config = dict(
    d_shared_expert=0,
    moe_layers=[0, 1, 2, 3, 4, 5, 6, 7],
    router_score='sigmoid',
    normalize_top_k=True,
    balance_loss=0.0149,
    n_head=4,
    norm_place='pre',
    rope_base=10000.0,
    qk_norm=False,
    init='trunc',
    init_std_o=0.0561,
    grad_clip=0.5,
    decay_shape='linear',
    batch_tokens=131072,
    doc_mask=True,
)
Below are experts of layer 4 (counted from 0) of a mixture-of-experts language model. Rows are named router (the router's row for the expert), up (a neuron's input weights, with its number), down (a neuron's output weights, with its number) and show model dimensions 0-223. Each number is 500 + 25 x the weight over its row's rms, rounded and kept within 0 to 999. Numbers have three digits each.
After each expert's rows: "comes before" lists some tokens at least twice as common just after its tokens as in all text. This comes from a sample of Wikipedia text that the model never trained on. Tokens count by the router's weight.

# expert 186
router:480473538476561522535455489494543482485472508509505583504563485523508464521511470485484511500507508475507522496510550519543531513517505501494464495510508517499505498479485467525529540453510463511522531469490480504516575493543500508529476557463468455517504505514497481496483485526515490477483513474459510576526511480532521503531477515475499482502535466548499492463479481543523518517481483478460534495482468501521507476499519551517511498502496486467484502512460502469521507533483522477493480492512481499479499535512502505500475510510506488495485440513500527501474453545507527474469531543456508481535518501476488509490510516490519511449515496476513513503497511513502479507499
up2:497510491464539526499487496506517529552486486488491509529505517475508534521494479507478489485492487490553508487523560499548449495457478491460485556500495474511456485471469542484480484490497504513489522517478509486491514507530473499529476508481471491499486510496452505485508489444495505501491549476453485523483502483463515490493477491458543511540525494467470504495491496547501472502501475459523512488539518547533519487515548518510480528493498512501510465549484525501464507528495518478489516491482520544453487537475501529517476473489548494522484483447497474462490560540487512468482477511504507517509459515505489548472539513491515498534518531489508460498533473476534446537491
down2:454498471472545509470490502537520475513467487503458508564512481445523491495476520495478498456470512523513478488462518514493493482492514522495511480495477486506507516512509504480482452514479448524502515510521531547466515482510520517526509504531528514525520457501454540496459482529465495476488538470515478509453509498515486518524467534509495503467509480507487536477487499496493501439504492488502517502549536499519502510477427455448518493536514502507472517519499569521501556515524464474517516474508486515522464480499473489527491528471456540454506506530522510484532522510527514483495490561475501495514517531473508474510501540513486497482513490485528526458478525516487538517494
comes before: "\n", " ", " 1", " 2", " 0", " 3"

# expert 27
router:471468513486548488512469476494539518492510490493472509472518470488473486536492473477497524492547476503511503543495521486534493503487526521517491512520492483537486504515496506535483504475525509500487528477478499491473517471506524533471445531470491498487471528507507478503495504485504483504525547488488575512509550527486455494498493558471477511516567464527490460451497519526510451505450533478489479507487483505512522476487481555507525470480499512530460493543437503471554508535480517466464502497499482547484481550510510520516453521491492494531492471519543516534481487486484507497492519511448473521527553471526506501480545545499477498486534490498504520491506502510503480525502
up0:537514465485513454506451526491523509551504523467563505505492505469502460466490505511471509491532516523499546494506474503485541493495444498480518443499487532502504498483528475532500463558534498515500503519494464489531489505479538475534476496495497465479489491518512512507491468460488535449470510489554506502491529483542549511499543477470531519517538502448502495477495482485522562493474502531475504466538496507517495487499542516476510538449516511538502496510501468502532487492510514495474489470498499551484507521542500465483506503517539486482519464489477461473465513481513542521502510507519494516535496474543477531473479492532497510466491478503519536492505508507478527548463
down0:516460512497449508467482505519451497465489493523480510523477511505506498543543519538529478479546494483531500477544502530543480502511521523469478538476488498500519499508476492521539522529531506470491505499538514555523505502507495542443499532507454485502507520519494492493465515518493443501523510489460479519507476533480533484509546475507527487487479479471505535525472497534510493521560446494499503511462479514500484477459496494527496465523477477501510528472540506486515469498524514475496519502469527476509501439510505490491478495495490529530483531446535446543465501508528399529516498528482520491496466502495541502484529505484527474503492499481505510536487503488501480484510
comes before: "==", " ", "===", "The", " S", " C"

# expert 25
router:483471490433506506494501524494508515506511510566481542496553501483505464515470503522528515506494491466498523506481513470511519471475511536481516532475511497502501491487485498501498484487544461498489502515472505481486503479494507504445496498484488444474486528504522513492525504493504481530505528476503520494500516488490510483507489550477475506461552478523507507459473496537489512520507490518453493501493470506545507478448511541541486486492498520533494489575513560429499471529500493507471492471465472568472453525517527510530419534506508502495501495523545489499471527498512497491472510518488482521489551497508490532529516530455497491489504493566513513493479528532462482510505
up0:499437499483500518495502449530517544465513454494519478490491539450449518530507509505511477494501519501511498492562485484497502467533489508488490518469514542486472511515507482480523532486499483471520497510516474489485540515509453507466522523482488477471523521546509476502495516505524532486529481450490502509510472539502511520520488463508501518490521554472506475477453488464510515507456552477504473457507465550533484469506520490476519502507546524487466482513547539494484492500468485502529536475489505499514488534464521515531481481512472502524481510509535525516506469530534513480496494539479521515533518487500506508566504469511487522516480469495527479504547465503498430444521
down0:525504524541460520447519489493477477485508518526498479503484534511495471511449467515513483511496497497489508536504504483477483519458528492445498508487491488510514514530484522482491487485517453555473468496498500554522487508469520506512495500506526485548482529498519530532503519507501494505450487485527472425476447523541538502495547523523501479495515488514509530533500529515465532448486480518492460486552559452479510481525503440509484490508475512532545486461454483458494483506473497467494534451473525534468521466492485520498488494487528485526501523488526541532519519479500514495489498466525497465503498472525543508503462528493511521489482492493524451482508492496523495467497
comes before: "\n", "-", "The", "|", "20", "=="

# expert 65
router:471493535507508485521487512499524490479526511506506521454527457510561492579510507470519510501542495487521517513484524507522531491488485479527456520493513476530500454494522507510496507478522494497529507503508460497486539474502512545491461541497482450486496481500550499494450494507527468501512526525499513531506479454452518488462509522523489543508502493513521450471522496495527508509453507505498484468470482503532507449424505510503521469465470489474502503532472503489519491518475516479505486492511491526484487492526507481543496503505467507551505455488504525533492494485499490438433493539469478510505542524480475478509513541464523472490477533534516478537517502496452497509541
up0:488478494486526486535473521444509499489490503504510446508464479476526479494473516513498470532516462537483477490515513469514496504505486496473485501498491530516564543541518517521514509529497510522516503502545524475518506526468538481487501471512504458501522495474469511459553539471456513490442496487511482523491535494498498465514522498473501522477520492497515516547510495498495482456534498431521548499498530491501527482476492527503508460486453524463490514497531485513506519446491478472484506523504472504540546476535492479489484493488484470476465476503496486507542492481499492523514486474526486527482477487450533531507494472499492489524531500524455542503470509542569532569493
down0:528499510501471524410511464491510488518507496497501497469511498522446526500546553534485484500482509514499549531484481486462525512497469546481516503483470504523520454492515490484441504483504482501513479525497500489497540525488502493521520511522517517478450506506484558513461482510503497496455511467505558506500472478519483504475465473519461479477470505496499514460478481513516544497492520538521468470482505451529474526486523517493480489485546494482489511506547492476487486526517531511476508500488506475486518501558535493516494530471524504483497525534451519455482530533496521503520519480478558507521522462491454526480501484512509500488494480495548495496506519442460482480557
comes before: " the", " a", " his", " 19", " be", " their"

# expert 100
router:502452546515482515510524483461529497512487462536548528527536441483508528510492475514543489513502549507468508550507498522525498494515492505480511516524516495523503507480504504510490486496478472515507492497501447509511520491517511529513501498460473499479448536489548510477483505505518432542515532509454556509512494485500487508525502540501487495519502525520514475483490501505499504512470458505473495469476509496536523495469501503514525482485478472474486513519504509491554488548476521476454512499486442512455461496502524526513466506508482457533479515522510529508498485529468513503508528483467495496493535524486498494532514509525495443493455524550505491513515426480437450546507
up0:518487544495505540546521499516497478496507491493518500542512525549486495550511486498536500525474474513496525524528450499489477490507488530448511460498479512530525496548472506521443503490528478496490517481459517514473532535502495516467491497534445474475455496538503468494476468529479481492477515480517486489483444511500478517463480526532461516505521442494515519484498489485493487504486484505494479524512509529527460443515478492499506530475475536516504560492509556471479503487503524478535507474450462523520534529531501458458499511495487489510518520484505489485473534523505487484522456477491460470507539524483520475473485504516472494550489502531487471482487517478505469468557
down0:483506496510483483508499524489491462528517504490518478464467482461514469458516440499499448485460497485489487517478497515531475493488536524471536503438509491513474527488464505462488494459532506547546506550505503503484527499524529514522485501504488509481476551477467471480527531544509510513479465524478543501492540492483488493489520539475509513485506533509479486493490513545495555497495533511497506443477501512507495510477550498527485499446500515441563497483521489529526524532524518453478519501467455473489522468510532555497481510473507493525514512511469539492503472493469504505506544499500509515535510475507519506470497472514512463464535497471500538522455507509456485477490
comes before: " |", ".", "A", "o", "R", "I"

# expert 212
router:465507525486501513539484490472509534517502472539504506495510512498527499478476514515513522504501547509463490512467515526503462532535523550527443528509481523536461489484522482540469494458492498518490478483471486479540523519550528522433467516485509498511488505498521505498458489503527477541483502485467538523552518473475476507461501544456546503497531500471532490468484476518469494496483457485471486477462460496525494497485518521538498496509491521465521493544503525494547494485415502486483481503507455520462466522499531477485480537469479471510468487534516518501492487527522493483455517476488508508498516533495491514544482475521504494486494519514489513498513493513436475502549
up0:503494444499501472525437527529489483531541524516570478485529497490450485518483470454508538511466523517457494490531508508488443533490528509472468515467503475489486514510490536482478446478498469504496537533467510492508478499539513499521482511461500496513498465467506505543518483479456492508504487493475524473486490465495453487452504486514502511442524528499543523518499490511500522432469478469451480491481507476492523486501504536518521440475480544512546456508477484500487533487520533520503499499507497502481511491532554495504525519502492503539527504500519518468505521469532478491505520506497486510514499501479513561532505503488494508535498486520535529454513508515457500522513
down0:528485537445517534496505510504495486463478510469527555572468486449457485474506518506546514512530500502520483494548509468507521493469478503500497508502556493519517493508514523574520465523459487456515496501512500491514512489496480527467492482492547484505496476493510489474533532469504532452496503502508481503480523491524468470501471521521502464493530466536475494526489470476476518471496483476556498541538509487460498530500487471471513530522485466505519530467506499472506490512494517459523527503473472488517470477520483458490456489482484482479529526475503502479476444523518489554484479528481513477473528487453501487494496531496528512525505515531470514531489519506449534465489
comes before: "s", "ian", "ip", "min", "a", " not"

# expert 66
router:489471495499537490529507493459521524490508471525528508508485495497578505533464544485501523488529521486432472495494533497530479496476483559517483530519521503506512492494493459518473465444491544522528507477493511488529544489500524510481480519472495485507492511474539496462504518487536477510472506538484549532515489511478521514474464574479517475507533483510538463481500532520481512515514493526495505487481486516508479525473511512504472480490487517462531499510494529499532482555459464476485460520522496510490475498514533453514490504487447499540506489495525488514475492530502541492421491512462467552491544512513460501504519498509505499490495494524535474516509479521488477515549
up0:475497496492542514486437502544500519500524494508483483487511508524487505478495499521507514552523490504539507479468492500498532477483483469473485481501487482482503489479521541527473534512470524486491491484468512493569510524472527462474550493514517487532485479478451471470457511520521490540506532488500517511528501508476450502485480435457479489463492477536508492510488518517535534508507495533506514494505515490467550497520480483474546540516501455509471506501499518494488538491528447509469479518489437523493483509501556478483435475476509522523511475517482506492503490532486448478535477508491533512460488480556497525467536474462514496498493534516491471517488476483464454477500
down0:488480491461494455509531524508512459500489479456486509552469526484513496483500561487493496483495514549478492512488448483497477477524521529514543520484477501565547556464527502498497519505538526511489508528486456487439508474486473507542488522479484468462476553466529521506508507509488487530534519496495470509538483488536503495488520517469442512541485465470515487453509492489458491527502510457491519461539544493532488512501501538507524551460512496487516463487526474481470452504450514504500518479479514486476515525490497473505511474514510519502494505524482556504485498543520496495546521495503506493487509506488499470539477507473480491521486534472506480523459500485480472494473
comes before: " the", " ", " a", " well", " re", " an"

# expert 83
router:441471530468510466560458536510510470491482501535482527513540456535518503499508462473476516495524511503494503490496502556523521476502530525525472481487518521504497511500486497491534510485509455520491512495463522480526543468519517512486493533473466450495484521523566519510446468522497487521509523485471524517514502491495523488500483504450531465459550460564485487497495530524506502507480477482468534463497479504519518487477522511531514495437497496473473501516474524449512528545491489481492477505483501543495464499499516513507496502525513475552482470525510541519452502558522535480444522517469497505528537487469482531519515485506515508471498504517498468514492489496511500503511
up0:464487527535476483489519524447504506478491511506517455521513549522515527489483568490526521479554467509525532482495510481469503490508535485548465466472495474490497482522509485518515442473480517547476491488479513473489516513501513512485501508497534509485513490485473539522524468481482513494538516495519503489495497467516509448525495473489479485530515547477486450506467506535493518521466488523484483502499478530555528520509549521484516504500454467534465459490512550532484485456505500502516521446502521509524521539460515499504471493474507492470475551497520472517545485472522495515469452485480568504461528531498507525499480536495496493519481495519509449481491523497472519490499
down0:458488492519504502451514484558515503511491527490489518482500519476481509495498496492494483482505495467478457491503504462505508549506451492479462518440493532501426480506505501461511533472517489513528529560547527549525504544494518483525545516492492489509516517489503500513490521502523495472452460482427489497480478516494515512480524512499530516536520467523482551504504480463511514482513476505493490491514486555498512473503438513471535499557479505461538510493471497469521538507475539498532512484491463520484451504512488488512553507501497523490517493510494514505491508537535496525494506532454465499534524507483463523520496495479484503528487459497476569490474495521470512510489
comes before: "\n", " ", " 0", " 1", " 2", " —"

# expert 46
router:495465521506555490541479479495491514504569438553513560503512450484509496504492512466520526505514472491445493483488516466534495514483508532534506525517477515511524530503477487508526497478508514497518493456505468490534510485523528558497454518460437493465486539514527468495507531468532483523503516515475518537471486504495518486520476529438484492520517472496513485457512521521502499507470474517479463511480504511504508507494518522523481497470495487480505499504482542517547503567479475487498528529518473517498508490496494484537491535485452496544520522491527499529487515538449549466484502486464455504501523508469482521481511511503475482512498481545542485526481489517488467518505
up0:494519485498542506541465484498472496507488530486484508498519520543462467477440507505520495504513490472498492491508517500504478504493518522509495449491469505496518492470523490515460524512471523486554509468508494508470498488495499466522510466515495456514491498479477498498495477503505473522499433490542547509471555538523474475523503470506481474500449487491472502523510476476504470499528476480508491521485507518481479505524503530511488513482529485490486482509492469493522468497485507455417510537508511474545531503527477508511533520533545497512483486494486506514474461477523465531562517520527542489493466496511520524517540549473536548453484506515492547432507437497482482457509
down0:519491522501465453512525507481524497507456508507499494514502505492503494468481471516549493456507488465481458475488477498463492518480521521543504522527510482489540494528512511498514483497498484481457548472438525460489467479488469537524487500508470505485517473530527491469495511505496543511522517540472499478515447493435471508505492513517536481487493490523526534516541485502499509473460522523576473500493487488480533514485528513494532472470494536521496525530486494494524523457505466517497426483536463508493508580468510506506452501521486504482498517467516528565473519537494478469504528511515483504493510501451500480518506449475503517467492533514483480503481514516488485504527
comes before: " ", " the", " was", " a", " re", " is"

# expert 59
router:500471524502535515519514477502503503524519510520489488510531456523523461549463526511517529527523530491447519551479527485514474518482565514517449553480510503467488508486490501500526495514539468491492471521475484485493516482486538550466424512471490500496495538487531468558517467511522482505517519514476502535504527484508534503504473509482518530500493485489505488455518508533517443496481494498505491460490482477500523463465510542554513462492495494505497505516503515519483512534463531530459514489476455504449481490526510503498489537481493484529485518523555533494460465487467523487506537485463513435514518493493505504531513504483514482490512472539501486503545506495484463479496
up0:520492507485505460511517459503470501503531497483489532484490547508532477522509496529492534522471500493504487473560455534447518508528490499471473476487476485513468487475471530486464516514571544514523481513486455493493526466474478506532515524464463514502452518477504507481482522477477508532505512518532506497497470479521473521518460506492532494456494499550530487518511494443507496477494508502495488493464468497497509542504549501498504509444493488497503462512494477503531491496506479497546500496538560461451514481517476480520518478535512513539501466466524494491516488472442507497472524468509490552515499486526538508507466490473544443516503522509489468512524498472463469485529
down0:529501450476493537447479502482509490493498476521528452542500531501519517494516471534494500460473501512459510490511486459488508502471496518476523523517491514452558491526533509468528525512442496528445501519486517526479484475527495484460534485518513513498531557497486509498528500482485514511449474505506504511507472481518531496473497522484510477461516497476517485478481472539534480562520509506494507495521509470543495495504486510461506537465534536454497471490515557514491488526481514506497464507497510482520468509490528471515479522493445523482510537467492539494510502467465461518522484508540525523514497496566475523460518458476488497516509511458537528555500536521497500508491
comes before: " |", " been", "---|---|---|---|", " a", " \"", " 19"

# expert 39
router:467490542505501492480492485430521517521498475525480516488541501520496510548508502512496521521499498495524477551528542473558464497475535488510495489497529499492519454506492461486509487482526462512490484482473483486477523470491533502497513508504456505472484506475520464510494473544473468557476511523459517505505528475500482473511478501485481517506536494506491505474475504482522494493490476495444503479480491483541486536460509555519530497474487507534487461552442526471541497498461500484464514467490471527530474522547495469557469501497502490543495490524528508508490461493496514458485545543497499515535495487496495498528484535457487520479520507511495499551486503500479431517540
up0:502468472487463529507502523508517482526503466484482465496488559496476498539507493478556483468520560477508487469489521518524518485469523497447492480534508502509522455470542491467464490550520509453429510499509484483507478469547518535505498463504525497482508495502516522496485551516512528482519520463498526518538447483503473505527514510511504514473478529476517521471457538507479442476514490533490515499471538525506501509463475492527515512513476509515468521459510473486533481509492480517499457552492516494493548532482525514531496518478547496452526527485498527531513487473476508505501530497492525525466515569503518505517503468467506476516540511510480509494496487523518496500458
down0:526502512490476513496531488506545495503461515482543498538471443499545530471503498523474506465468492508482487526486506518487461501509462497541530528460533531465517517525544504524499437483469510475527484511505490490471479526491469510480512479481499465514480526500438504462520503458505499480465532461525534478486509498491565458453501484526521478516474496527528492476502501515512503464503517562481462507487520536484474518573472511478530515493482464483523449536483531505532531511526523497495516536508465521500465520496460515491491481481566524497538518492507473490475446537501492495472528498517500501515508498515470506493502492479480493499524472499475504487504528510535478523496
comes before: " |", "•", "com", "e", "ad", "ne"

# expert 0
router:458463548463525519494504539474484508482480456490475533496528449564538522493468498477476522498509510483458501478503548502519507521533542550502481497485520492510473500507489523515524485477505534506454496500471471487497521485502494523475440514491492470487463524506510521514487496532516497485526528498489507543532514483515508436487521526506518518522504482542496507513509506478508458523487446504494523495473509521516509499470522507502495503421476497525516478503498527491554525497450529496514471472468474493489510541544525488538473497537516496522484510500529552521501490547495521471494505504469501495519521518479506526506484515442512509470503494527483472465457511496500477574542
up0:469461492532499527516514479459493489464491471453500472521501500503516520506483431507468498483471531498469457546545531547486494509541520478498488540473502469505490480504520457468482494518526541510533510491516495464499503444548526523537498463457494489438480520534531458478461547517523486491492471508494484509484530500490530499481533487516476541526488518467518535455490501487539532464510499519555521518456520502534446507479489522496524498506502475489487503511509475506494508545512494542444567480509506533511481525495509476494460493491486486486482518508484506527501528506498541484553520495520504457538479519500524511497501507518517514508501492469520501501519525484489512532491
down0:506514473471493506459491485508489534500463470501464548520500522519521485522498496444509520479522473505510525521497485488490497498516507508490486451465511490514489501495503498502515504550501490474506467533464519541505512475517499516529496482489483493526502483513466535541518477487517509509500497507515451498530505472529496558541502537527528485570474476514478524535511533447508493447470470447511487455501522527500503503535493446516524513499479534513482506528528477496474500498477523497530451459486465520493546496549466489494527513462528509511499499497548513465503525501482485493488471503466509484479484527459529487448527478534554535487483523543491496485485466509557490519447
comes before: "\n", " ", "n", " 0", "v", "al"

# expert 227
router:464444554502488488522483481465528548543493480510505515507522478481512501487519455488500541504513517493475501514482515523510491483503521514500481548500522482537534499485523491538520499490488476513534502498475483525484524496471502516514439484471504496492455503497524492492488454541532474564510553543486517536518549452473497480537497528489457475495512485509468480471482479522497494496466457497474493497460517523544488484461526530529500455494471478463524501497523518454526525556482529481437460525474517510486516525517544509502490510494498491495517497524519532472460489516461511475504517544500481495507528512512503506495524494488506464486486478523525482534462484540454469509518
up0:485490454500539507472523527530539522536512541503573501534443455484489496508518458475545548503542509479488534489491483504497490483440517481537500499515513525483457512494498496471465476551506544483519462545509509495472516483526492517512483474493469497482504530483500559480493504501469485524506499492496522508496490493491507514496485471496505459533512513530469481499539454522488486482495489491508500492461490487454523483436481491483504511490506566519461459488524494487509496504465451492520515492506520476479471545484556486460477496460499482521517536499515487502464495494497471490460497466505505527503493486521482526462502504492477502491502479528487440474535472514528468544481
down0:526515477532463468499493519459519530477535475488485480541484465467501548495499528488483496523484531503516445472513484493483511489465526483505540550524448511500465498494508508549481506495495510484478528517513510533489494493513475507476509504469506539499525501469506514488493486508537487454514457503480506463494557489497530512502491478502475462523467469458517501503470552462471537504484545450492510520545497474493523469547474521521550517531538545562520506448483521530485506484494526506529485523523454519536499517541509502545527509519471499521464501524480487475508506545515461528482504478453486471512512509500530493486465510502522468531516523500520493489523469482506489484498
comes before: "A", "S", "C", "P", "N", "I"

# expert 231
router:464491553505522538535460506500503492493504491506531530456542460524538490533475528459526498488502497512496517523478499515497503521506500487540478495452480479537520454517521498501513541481520506453519498500513472525497514491497521533470475505485471426470514465494495518517490444504514474505504513508485499516515508487472531507486509516491505523487506487506504495467521464493508481521474500506491509498490497491549495455444534519504553481449475467465530476527434526468563492501466502474465480524513484535475482521537483485524489526520482499542507444510516534507504474522496501477474536515470491528538526509506502468510497541486523441467500506507549490513512489509466494507553
up0:515485498473470483530485474464470453548500509515467526460462523542522472485499525488537513520508518504478493510503484522482525496550508521467492450428484520508483478513506538516507572498503542533525485523514486531515482490486549560481482498458481450495525521509534498479488463499497450502447523491508509487487492500536466512537473512490542491501476476518487537491521498490464511520498562469517518525506488483490487521478524490504524479528547533478489519497478506489477473470458521497536510484492523533523504493529497512506471519525491507534505456512515523534505467486477524531491550534513536527489489485475490501482498539489523469532502525464495495485461542501513534498485
down0:470522475510480497446484544531495519508501541470529459524509493465507518501499441446490533514551511520461492491486535519542469518481465517514484521507558556464512483483513523512489500514497455496498523516479506446476484497504473425491466522518487550462484497511470527485488509510485519493470457495496478533477493496481468504462508503519521481520484485522462534482500481491524482502479503484504494494472474504480442517547498517486465478492480518507550526496558527544532544477517510486520541531488476539511487498494497473518488531514468521465473497510489463484517527484471484476473509495484482465475482487481526499487514491468486540548493509514491485498471546511527508518518
comes before: " the", " 19", " a", " 18", " his", " he"

# expert 166
router:474480529510497485501518499470529494462495522549491511497536446529521467502485525512522505491517498527492540521485528501513523532482493480530479519472483511517495456483506512508518515500515506496504518462519479454500534483517564534477450510474451444484492486489501510511501483494482484526488525496502552571509490488450514484486494465507516482475508509541507461481514466485525482499488499493495487498509493511512479460497531529499539456497500489474511481522463532493538467524459513502453490479496484505462496531532497509558496496510491475528473486515536480516498501503498514437510517469451492505568525517462502514471527496447487462482512516506537461488494454534502463530556
up0:512492517502523445460496503511500513495520471524479522524528506519503484485477499517520493483463469463540527471482503511486538518517490472482567511535503462478450530492506517488484480491519522502500487500445512508483536496499461510443522499548474488475495493517485517463523511482498485520560469507465491487494491466498461503545444506501502502482485509509515506487474503555474497477529516528507497548493523493528521464511471515480485522532487485501468487519503460518533531504444467500549462506510535490487485491492522472541460517490542515466513496534524480547468510516560504487486540490479520556496485489504498481497502511508547524523472545549465477498469495510471474481473
down0:495505525463457450501539523485469510527531484468516503507463481503535515486524532520508490505491548521485523488511503489514485504476485483483510493500513507511504500513415502504502465521524512507472515478522473523501459543499507481555497486522528499482505487469519500499547514500516517513523496499501495502522474512526540479499492483494519550491514492539511494493488464502524493496493484535484531534504504547473501520488483474512540458493519503459485525536508465446473476480492484470481525487538458458460514504455502521517515497500517451516479530468511502518460528531486509515544531434489472594475497461489530516509526516522494476505440464480523453499496507490484484492534
comes before: " 19", " the", " 18", "c", "cc", " a"

# expert 74
router:455497521495553467494502492450501542518523491504498503477529512539491492567503521501509551516500488484504472539497549470518479520477543490516506504508517499500497494497506473501489487494513465530479490479486497466493543456510501492477494496502439508466503527491501479503508487492467455560456486537450503514538534497500491489483510492485484511496552485524483495484479518493512503524501468487473510504507476486553486515448510556534524489477501503505468444544458552456519481516471529457469500476507475530504462504554491480525475502512494472553507491538536516502494478511495511463481538517484489512514484473504515499516481534450510522485520536510480480538485497509494452537521
up0:500488508518490472530522493516519509491467538542490532523517481474500458498489464438525486523510538539504456483444506498534497498448519542493464510445481490528492485493512485478463461473501505460523469490477522527501506511486499514488512486501512471469519515447531521487505476504497538511513455478514492436513507487468515545458474500486475533486530509482488497472552516471506493484495497483517525514481498486533476519498539451518487523471470509458527503521469500519540490501469543458454502540496508480489510524553509527489536506509497515525534508466478506508493475506558510500505476516512490516499488514530537503454515517455506511495469513499463482527512445543475512536492
down0:482521524484518531446526474501482522449494514515470461509516503478473484512471543454497491494502466508476497497461531507511546523485509483529529494490486515542502539521494486505514493515496539484472518493515504504468464451549533500527498466488481500525483471514465511547506468518529520499482481487496503472429511512485528490539493529498465481502549578512535514531513559478505492547513513458490487483474518509466557499521492471530518505521518495490460530507479498517516512533491476536528522491446527488476498485472529447501472471478530474519511506495483560489491494527495459470487489502455477455497470537512515516478495527492498498534516526507526481486483511499483483492497
comes before: " |", "•", "com", "e", "ro", "day"

# expert 240
router:483477491493525512505517512489521549521485500563492550528564489518503452522492492495551523517514480508465526511519511474519517507516538495520499487460508532495520519559532494543508504465534488508501516503456489502504506478504516488484466520452500457448486495494537506516474442526523475530483520518507523488514529511474499497482474531505477495454547480540494488489485456498536504487510459484473473500475490480523495501472531538547509477487469510510544497566480545452514500518492502503475529509487470583491506532519535525510455542531532515483515507516511489470453492516473500506502506484491485509490521513516507493512514507441503510471517490538501508481468507491474501515490
up3:461512540463505503489525508485500460479502509481517513512517490482489500472490501553545502512486489573479488512495471507490485495507453492483550498522516500511480542495496488485524496488445537521482493483487489506488488501511508477549488523477497565524459459487487455477495468516494508492472518489527484487488508502494500513518507518491495488498492485492518526480521499487509494486590521466551523508503535552524515476524481462503549489520512509479425511513469514447515489512500466478502518481460497485513501492485531528461453491439497513509456458468524460511509526536466514516535505515545495482505451522520515506521549512520501508500466537471484538498477472495520509528488
down3:520448464461494500516504495505491498525484487531507500503479463475504508514471441490495539505512501483510506509500510520526486496478522549529516486485477491513525502489509498497473497488548463502469523503517517471499479476471515560445508466546469469501502498487483527499517539433524476516531484515517517487517542489533486506535495497513477515494536531502491531474474481488556497506420527471477474460544454498503469531506508561487525528502527504494549475480554526491485511485555524517515488474477490495469527486502500494453462529500509529506551461516523531526541509473500502467483484539507527490495526526506506519500465494495477495507510481515516476504478535504457455489488
comes before: "-", "|", "\n", "==", "=", "The"

# expert 226
router:484498551498513447517477484498537541500524488527534495496553441495555476501480509480497512526490537479481491486514513480540511488482530502465492446517528539530507490523495517495474510525493520531466538503486504493507522491469509508474471547471478460522478536488520498525492492513492445520506526478438506529537489474480523475453460508456551498482480493485491459472483462531500501558515535483489527500472472508503544504470534530510487462519488536498495501502486504491522536525475483469503483498498486517489480491528552480525466505491489476523496493536510516502474496509465497474474494480513481507536525522487452495544463471503516507477538510500518468476497480475464521544539
up0:471495508483513503516460494514524487490502508482509470527487475512518490497505534502507495470553506532475536478492518504546491497486500494505506469524476522455479527465499546540525544522495517528464489515482483445503506482488542475495510515532506454533504512467519489470513509522489486515507441515500516493490517530517433521530512474504503481525511503501512504491524513482533496480499502531524479463517469428469535502501479491513459464488513504553519496508442501515500523511520477503486484466528501499524501481485514494472432485549499478471478492532515517491487427453555475474494489522471518497462538485515531496501540467501469463524534537512554468527507487537509494480508
down0:520487532473502509496519494512521504512485483506499509508467535490489464516489473460472498516486493505504473490488504476461522519552493499494478499447510448482507436459518492487512508445550486499540505489532495530516492509482520531531536552498466482494476499476520559469478495496500526510484481494558508523509440476494522504504483494471504541500467536523494497503550526457503474504530496489461519501492493499505516529495482504508518532451538491480534505525514444565482496492562509538472474539503531511484489465481506462472503481483499556502508456525501477518533493510498522466509507522563475454503468525491476499521509514503506506495473523489486477471540540511499497465513
comes before: "ly", " ", " to", "ity", "ial", "i"

# expert 221
router:503474506495554502568483495499511518485541436549469486505512490521526462513517495471505506492514501483483488489494497482515513478489501559517499532505506530488536506490510519485515483479524506535518479488492453438508511478508521552470493502473455480483504553493541513480482512483467501511495496564461492527527480474489531483515477526451490457501497488514537459466489502514521508490470475546463499491450502539549504486469516527513496495481493495507484477504487506520523515549495498491474509496470503500482485503512490483539462541485487499527504506515539485489478514501441538470488485529466448528511538506473470528487506516473464501468524475528543505551500459538488485514526
up0:497484485523523506459490508480511517469523500476496519497467513509483517549492532474492520519501493476529460472523529481549505447495517530520482528524517512505530471513491486526468526512512474516477474476440482518526478517511496493506493481469519499491530501502478465536529488504456490502514477474558497486496500531509531474526532491501484471484458528453487513513465472487501470492520461480531519466508512471489503513535488497535515436553495503496470500535516499460515490499519540500492509525535499495506525464564526475488454507476448457474498493469479513459467523472484542488498448513500515478488545497503500490468546489511492519500491514538542477532519530510519468516428
down0:492539454516546509501530463522499504495490501441533473569470492517504473463470479504511456512500440489502482485501517512476519526503527543457505521475495498464496491497510522512517490478524549520483518503495500533459484508539489519485495491493515487507486520448486524514444501509517458471477522481538475488492539518499522539478464505515470508495523450494526515487510558492504496518520456479485479524505474524473525496469509492515481503490546513486491529519502499492521529522525431498502513497478566480496462464521462506523487472499531489540510497477527481485478519460451505515492542515514465549524546537534498521475497511491509498520481476467487471477527502529504497506464
comes before: " and", " ", " the", " which", " but", " a"